config = dict(
    num_hidden_layers=12,
    hidden_size=256,
    n_experts=32,
    experts_per_token=2,
    d_expert=128,
    d_shared_expert=0,
    hidden_act='swiglu',
    moe_layers=[0, 1, 2, 3, 4, 5, 6, 7, 8, 9, 10, 11],
    router_score='softmax',
    normalize_top_k=False,
    routed_scale=1.0,
    balance_loss=0.00375,
    balance_bias=False,
    router_logit_norm=1.5,
    init_std_router=0.0267,
    lr_router=0.00125,
    num_attention_heads=2,
    num_key_value_heads=1,
    head_dim=128,
    vocab_size=8834,
    norm='rmsnorm',
    norm_place='pre',
    norm_eps=1e-05,
    positions='rope',
    rope_theta=13200.0,
    rope_fraction=1.0,
    qk_norm=False,
    attn_scale=0.0884,
    tie_word_embeddings=True,
    parallel_block=False,
    init='uniform',
    init_std_qkv=0.0425,
    init_std_o=0.00867,
    init_std_up=0.0425,
    init_std_down=0.00501,
    optimizer='adamw',
    learning_rate=0.000782,
    lr_mult_up=0.959,
    beta1=0.9,
    beta2=0.98,
    lr_head=0.00881,
    max_grad_norm=1.0,
    warmup_steps=411,
    schedule='wsd',
    decay_fraction=0.654,
    decay_shape='linear',
    final_lr_fraction=0.05,
    batch_tokens=32768,
    max_seq_len=1024,
    doc_mask=True,
    train_tokens=231100000,
    max_steps=7053,
    dataset='wikipedia_en',
)
Below are experts of layer 7 (counted from 0) of a mixture-of-experts language model. Rows are named gate (a neuron's input weights, with its number), up (a neuron's input weights, with its number) and show model dimensions 0-255. Each number is 128 + 24 x the weight over its row's rms, rounded and kept within 0 to 255.
Before each expert's rows: "comes after" lists some tokens at least twice as common just before its tokens as in all text. This comes from a sample of Wikipedia text that the model never trained on. Tokens count by the router's weight.

# expert 8
comes after: " in ", ", ", " (", " ", "| ", "- "
gate3 [132  89  95 148 162 134 127 146 145 147  90 121 127 127 102 160  97 108 167 107 154 143 104 150 121 120 148 135 152 140 152 158 103 128 110 143 103 116 152 116 159 126 123 129 138  88 119 139  93 137 108 127 156  83 166  85 117 130 170 129 138 101 125 150 147 178 129 173 114 148 139 122 163 140 113 136 127 121 110  91 144 126 142 109 140  91 138 122 117 134  68 105 129 165 142 159 140 118 135 106 155 115 130 167  89 123 131 120 138 122 126 153 128 140 114 175  98 102 141 116 167 136 140 162 138 149  97 158 148 106 125 137 137 133 102 125  80 153 113  85 136 137 175 134 149 146  90  80 142 133 148 133 144 101 122 119 135 156  99 122 123 116 130  94  82 121 131 181  95 121 133 114 135 106 113 147 146 113 101 124  75 138 108 111 108  95  72 118 138 148 165  78 147 122 146  99  67 107  79 157  78 137 102 112 105 133  83 149 127 132 110  79 145  96 174 125 117 122 124 109 134 121 107 125 150 144 102 142 141  88 135  64 140 142 131 115 100 126  95 122 127 138 113 117 155 100 136 136 189 146 122 160 136 152 138 144]
up3 [108 127 129 110 126  95 127 165 148 133 105 149 145 152 125 103  99 131 136 119 115  89 141 100 125 113 162 138 154 137 115  80 101  69 145 164 127 115 117 137 164 176 116 142 138 121 102 109 114 105 145 127 154  98 124 163 108 124 203 126 104 118 171 115 102 106  84 180  90 144  99 153 134 116 135 139 129 128 134 154 156 174 177  67 120  93 104 105 123 151 140 111 150 144 103 188 135 110 117 124  94 116 128 125 113 121 130 104 121 110 130  90 143 102 114 140 139 153 140 114 128 140 138 118 145 121 102 136 106 150 133  77 116 162 121 184 135 129 134 141 123 124 130 140 135 120 145 102 133 138 130 159 166 126 174 120 118 156  77 120 145  99 126 110 107 115 154 169 153 143 118 130 131 129 131  99 151 106 133  80  82 135 132  77  91 190 113 140  99 151 154 119 122 146  96 130 125 113 119 117 120 139 163 135 140 133 128 131 101 128 121 132 128 155 107 138 102 126 124 144 134 160  72 112 125 149 102 115 115 115 131 117 119 145 104 166  98 110  84 126 185 165 129 140 119  78 162 110 177 154 143 155 148  94 154 138]

# expert 0
comes after: "\n\n", "\n", "/", " | \"", " \"", " I"
gate3 [129 149 126 167 141 111 157 124 165 129 128 132 126 147 126  89 157 129 175 132 116 115 119 161 141 142 113 136 101 148 114 131 142 114 142 138 178 155 154 150 116  85  96 126 163 113 139 142 160 126 167 107 124 114 125 109 116 125 134 136 144 157 124 140 149 178 123 131  99 130  96  65 167  88 109 139 123 129 125 130  83 151 152 143 163 143  92 137 132 178  92 144 125 155 124 141 102 125 110 113 112 124 179 175  67 143 140 145 114 132 130 158 128 140 125 110 101 106 177 119 139 156 101 164 156 124  99 131 108  93 144 131 131 117 125 139 125 104 114 115 136 106 129 134 106 169 133 136 122 132  98  72 128 150 136 150 120 120  81 151 159 180 114 109  85  93 137  99 125 129 162 138 149 159 111 115 124 133 120 123 150 109 145 160 205 126 128 113 109 149  65 164 153 158 144 145 145 133 116 121 143 114 118 150  90 189 125 164 114 119 115 121 140 151 116 133 145 146 140  77 134 127 159 160 127 170 109 135 159 144 138 146 110 145 118 115 173 111 161 147 107 124 156 138  88  89 116 103 138  78 117 145 133 126 130  79]
up3 [136 163  93 144 111 104 114 151 165 147  90 178 127 127  86 126 169 145 158  88 149 131 147 124 122 143 130 111 114 115  97 133 117 109 127 111 158 129 128 134 105 145 121 137 183 137 124 139 121 140 146 143 178 108 140 132 150 152 128 126  96 155 122 124 147 122 133 153 135 134 114 106 139 111  99 118 105 117  99 113 128 155 122 139 126 139  78 152 111 128 148 150 118 161 119 147 143 106 110 130 144 193 153 169 136 138 109  76 149 169 155 104 113 130 122 118 153 138 157 112 153 138 119 175 119 139 123 115 138  96 164 157 144 150 128 129 137 121 123  96 129 111 141 160 131 125  84 119 126 126  96 160 152 134 155 163 163 144 132 176 141  83 107 102 104 154 126 151 110  90 151 157 141 129 141 151 138 120 130 100 140 148  94 156 188 117 119 145 111 140 151 156 172 137 124 162 115 110 167 143 179 135 117 135 123 143  62 113 159 140 105 142 156 101 121 142 125  85  98 130 113 187 121 134 123 200 108 165  98 148  88 161 124 113 172 135 114 112 105 128 104 125 117 156  97  86 109 146 101 132 155 112  66 151 127 132]

# expert 1
comes after: " | ", " ", "1", "–", ",", " ("
gate5 [135 201 153 120 149 146 155 127  80 171 110 104 116 145 125 104 155 127 112 131 151 131 135 110 112 105 134 127 164 189 107  58 152 147 110 142 119 130  99 139 154 122 167 140 131 144  97  82 114  90 117 117 129  62 112 127 129 153 129 179 123 121 133 104 114 103  94  98 153 136 124 111 115 116 142 120  99 158 138 112 164 126 132  99 141 109 132 152 117 164 155 104 156 159  90 179  93 147 115 114 152 127 133  95 134 147 141 115 137  85  87 156 147 146 124 123 134 165 182 100 126 131 111 129 128 103 106  93 127  99 114 124 163  97  77 175 148 124 128 161 143 127 150  80 152  73 129 136 132 103 162 178 172 111 110 127 116 106 151 130 136 165 174 115 130 109  82 129 115 122 110 114 155 108  86 127 148 109 125 132 106 103 123 118  88 122 136 114 109 135 134 122 119 142 148 135 136 151 135 164 137 151 100 127 116 125 131 112  85  94 127 151 129 100 128 130 129 115 131 163 115 119 151 125 117  97 134 110 146 114 143 162 162 178 142 174 120  97 111 170 136 121 126 124 126  96 163 147 156 128 145 117 105 114 142 126]
up5 [150 119 113 140 110 143 136 104 100 109 125 112 115 158 129 146 154 141  78 125 177 154 180 109 132  74 124 125 125 150  81  90 130 121 129 107 121 104  99 159  93 129 100 147  95  83 155 110 136 122 143  78  81 130 167 140 111 173 127 116 155 136 116  97 168 110 102 140 151 100 153 115  54 112  96 160 124  88 107 139 149 135 136 132 156 146 155 131 183 125 114 131 173 130 100 133 117 143 101 137  97 173 172 136 143 109 152  67 173 105 123  96  76 142 131 167 141 142 152 103 139 125 119 116 119 171 129 139 132 132 131 106 126 112 147 159 150  77 113 131 143  94 100 146 119 154  82 118 153 140 109 152 100 110 134 109 155 116 134 122 150 144 173 117 166 157 100 109 138 107 140 123  99 127  82 156 139 146 149 134 106 159 179  98 138 116 147 144 126 125  94 143  98 119 141 125 148 158 151 146 145 150 113 113 132 142 122  88 109 127 127 114 142 132  94 145 100 109 134  94 155 120  98 134 138 112 141  93 167 108 148 128 161 120 157 143 136 110 111 125 115 158 140 149 120  99 141 136  89 125 140 119 127 100 122 140]

# expert 15
comes after: "2", "1", " his", "'s", " in", " her"
gate3 [153 164 161 146 137 130 139 175 119 155 168 120 156 127 108 212 105 159 128 163  91 130  90 160 145 142 115 138 138 135 150  94 107 148 104 141 139 132 132 142 153 123 113 146 143  86  76 118 116  82 132 152 101 113 115 143 108 136 176 138 102 147 155  74 141 141 173 107 158 148 143 108 171 145  98  86 159 174 108 137 108 156 138  83  94 138 144 131 122 144 128 153 114 136 150 134 108 157 138 172 110 102 124 130 125 113 141 121 103 146 115 121 120 133 124  78 136 114 144 168 142 128 115 152 122  95  92  89 113 131  84 136 164 129 132 168  95 152 154 122 122  92 114 125 118  95 121 121 119 147 108 145 130  89 136 157 108 153  99 153 149  91 119 111 112 141  88 141 169  92 108 135 132 179 126 130 140 120 101  81 119 133 159 138 121 172 142 102 119 112  89  94 109  96 124 175 124 125 116 132 106 163  79 148 100 178 123 125 150 141 138 115 112 106 142 111 131 105 143 120 100 120 151 119  95 166 124 125 138 123 152  95 117 129 107 102 121 147 131 135 114  72 118 162 119 116 107 144 112 146 121 123 119 145 100 151]
up3 [132 137 139 110 127 103 165 103 114 127 140 109 125 163 172  91 136 117 108 108 122 140 141 121 114  95 128 115  77  79 140 133 138 130 140 145 128  93 113 120 129  98 122 134 134 141 147 116 102 174 111 126 138 152 116 152 119 101 128 146 166 106 167 132 138 121 123 133 112 110 109 125 115 101 169 145 117  81 167 158 139 134 129 129 155  68 127  81 128  89  87 103 155  98 156 120 151 123 158 141 146 184 158 107 121 202 148 133 122 123 108 172 131 151 115 119 118 150  99 121 120 142 115 126 124 133 132 116 157 118 123 130 152  87 121 143 139 113 158  98 133 108 109 127 115 149 119 198 168 101 135 142 154 113 116 106 137 115 139 114 145 116  88 130 123 168 175 166 114  92 111 137  70 159  90 108 114 130 119 167 119 136 116 161 143 121 160 145 146 135 124 141 134 113 148 152 122 145  74 120  87 142 128 148 169 140  97 126 129  99 147 115 122 135 138 106 124 103 168 119 138 134  86 137 146 118 147  84 155 126  99 134 170 134 140 168 106 175 134 159  79 111  93 134 118 137 102  93 185 124 111 113  92 165 136  92]

# expert 4
comes after: "| ", " | ", "\n", "2", ".", "1"
gate5 [145 120 168 182 174  89 146 112 121 163 141 109 120 125 154 118 148 155 120 163 124 140 125 145 139 130  90  95  81 136 146  53  86 130 177 129 133 121 102 118 165 124 188 117 151 103 136  86 118  87 143 120 124 161 111 131  93 145 150 142 165 130  82 101 139  89 138 106 114 123 135 114 121 138 139 137 148 160 135  95 111 107 106 109  93  90 139 169 136 131 166 145 173 129  69 109 153 133 134 143 125 109 166 112 116 128 136  97 113 114  76 108 115 115 120 172 150 105  92 143 153 141 106 154 131  95 142 138  93  80 131 154 115 166 111 120 140 113 110 128 128 129 123  75 152 116 106 154 102 139 118  92 148 104  95 121 127 163 127 154 142 138 165 116 128  93 109 140 145 143 154  91 146 133 108 145 111 127 159 157 131 118 134 121 156 126 114 105  80 118 145 113 111 111 137 131 136  97 123  99 134 115 122 145 139 112 158 158 125  73 100 114 118 135 112 133 107 137 123 109 155 139 133 111 123 143 102 116 140 111 149 130 142 120 158 142 105 141 116  76 181  76 111 100 125 108 118 123  87  99 177 126 135 147 111 156]
up5 [122 142 129 107 131 144 101 126 121 157 137 154 106 160 107  85 116 110 110 127  75 145 140 103 122 147 101  74 134 113 130 112  95 144 202 130 134 159 153 122 149 106  95 141 136 129 133  98 130 136 145  82 139 130 178  98  84 154 155 110 149 158 121 138 109 123 149 125 123 136 139 152 145  82 128 116 159 125 105 100 105 142  80 101  75  85 113 142 126 114 163 173 167 120 101 131 104 141 123 132  88 133 103  77 114 114 159 148 112 120 133 121 159  84 111 143 147 124 133  77 125  97 135 130 101  90 124 159 145 143 115 121 122 148 137 168 124  74 132 146 121 107 124  94 154 103 125  80 114 138 144 131 148 135 127 165 142 147 108 136 153 121 128 109 137 147 120 110 124  98 113  93 168 120 160 113 102 125 137 156 129 170 101 145 122 127  68 132 146 120 157 132  89 106 137 137 121 121 118 149 141 154 135 126 145 124  98 124 108 172 133 123 127 113  84 158 111 110  77 135 146 148 157 110 112 156 123  72 143 119 100 120 159 146 172 123 184 101  98  94 179 138  89 144 102 111 145 131 148 113 138 134 123 109 114 103]

# expert 16
comes after: ".", " |", ")", " |  |", "==", " =="
gate5 [111 113 167 123 142 127 189 124  93 170 179 161 125 115 111  81  84 113 134 148 156 132 128 141 139 123 132 133 127 137 114 106 138 110 117 110 120 143 101 124  89 127 160 127 129 126 112 116 125 171 121 127 136  90  76 147 101 145 123 127 138 162 161  81 163 132 122 118 144 105  94 126 109 199 155 127 145 162 125 121 176 124 175 147 145 140 132 147 124 113 107 129 143 142 182 128 140 138 105 160 119 134 112 138 125 139 102 102 115 154 144 126 128 150 182 141 134 138 147 154 134  98 113 115 103 146  82  69  93 109 110 122 138  94 203 111 130 111 111 114  99 146  98 112 123 104  91 152 134 111 126 136 155 146 162 152 103  93 156 136 133 131 108 129 132  86 136 122 144 101 150 164 131 147  93 116 130  99 132 162 139 148 117 153 155 137 108 148 148 123 108 116 174 150 148 140 128  93 135 151 162  96 114 129 140 124 138 138 125 160  75 121 132 124 177  92 125 150 123 120  97 122  91 146 136  94 115 153 162 113 105 119  95 106 158  81 133 129 127 143 138  82 121 104 154 157 141 139  92  86 133 138  69 150 126 132]
up5 [123 102 166 135 129 131 159 147 125 166 174 166 180 117 147 108 115 152 158 125 122 115 141 158  67 120 134 106 110 162 114 100 138 104 161 120 135 144 100 137 117 108 139 149 135 157 148 178 142 100 101 162 106 165 150 100  81 110 103 116 142 120 131 125  86 148 108 136 133 161 111 132 123 107 109 134  99 143 137  91 148 138 111 126 163  76 134 119 152 124 132 155 151 138 139 130 166 122 143 159 136 111 103 112 132 144 138  72 132 121 127  94 138 123 153 135 148 135 118  86  84 145 109 176 107 112  91 134 141 129 151 109 127 130 104 100 167 136 153  76 167 106 164 124 146 133 112 101 130 121 132 112 120 134 147 143 141 119 156 121 147 109  94 129 177 103 107  93  94 145  75 176 119 124 148 146 114 143 117 147 146  86 150 115 113 110 103  94 143 119 128 169 115 127 160 124 137 117 119 110 153  94 118 150 171 132 127 105 125  99  82 137 111 140 143 131 129 138 168 123 151 133 162 114 152 125 127  79 139 140 130  69 124 144 142 156 114  99 142 122 127 135 133 131 104 154 224 171 114 136 100 153 106 132 134  91]

# expert 5
comes after: " |", "1", "2", " |  |", "-", "–"
gate5 [111 144 129 103 176 142  95 123 112 106  78 119 140 125 113 100  99 128 140 166  93 168 153 117 113 153 157 137 118  92 159  81  92  86  97 117 149 146 124 116 140 146 142 112 129 124 133 108 107 149 141  75  85 111 125 145 127 105 142 182 148 146 147 114 130  91 125 104 164  96 121 162 142 116 173 125 186 113 149  95 142 129 121  91 137 114 138 165 100 164 118 104 132  72 175 147 117 148 133  86 124 108 136 128  96 136 151 115 143  95 127 172 140 120 151 125 124 117 134 140 158 172 157 145 129 125 121 128 140 125 108 129 104 146 131 154 156 128 150 148 122 123 133 110 107 153 146 124 117 100 145 145 128 125 147 141 144 176 163 184 177 123 164 114 123 112 126 152 127 110 115  99 160 142  92 102 137 110 114 140 127 147 130 147  95 104 198 165  78 107 122 128 104 149 112 136 110 136 184 156 148 143 108 100 144 150 151  94 140 108 183 116 133 143 136 105 100 129 123 121  98 155 137 146  91 137 163  98 120 169  98 106 120 116 133 111 135 105 126 121 130 136 195 126 126 124  96  91 152 128 145 141 111 141 133 102]
up5 [ 90 147 118 113 156 116 155 109 129 125 152 130  99 135  75 132 148 156 122 122 153 124 174  97 147  99  78 120 118 114 131 151 140 137 126 105 171 139 140  80 127  71  91  78 158 138 153  95 142 108 124  99 118 146 118  82 174 127 140 156 139  94 117 145 126 114 150 111 124 142 120 108 172 136 175 152 118  87 146 138 105  91 133  67  80 132 143 170 104 126 157 150 127 102 106 140  83 148 105 119 100  98 112 155 131 109 158 150 118 167 149 116  98  99 103 120 124 118 122 140 129  61  82 144 126 152 140 121 145  99 114 138 115 116  94 101 127 135 132  91 106 119 121 126  89 115 122 103 119 141 114 100 140 120 119 113 135 145 110 119 145 139 113  78 135 203 148 117 117 108 123 129 132 117 147 101 109 162 121 103 136 123 162 131 112 137 126 130 180 108 124 128  90 138  91 155 153  87 123 110 111 151 157 125 139 138 141 163 140 108 142 164 129 127 130 139 138 106  92 128  90 154 114 131 141 131  96 159 141  81  92 157 118 164 114 106  93 154  95 167 128 169 128 124  98 144 119 117 130 101 147 131 136 156 159 129]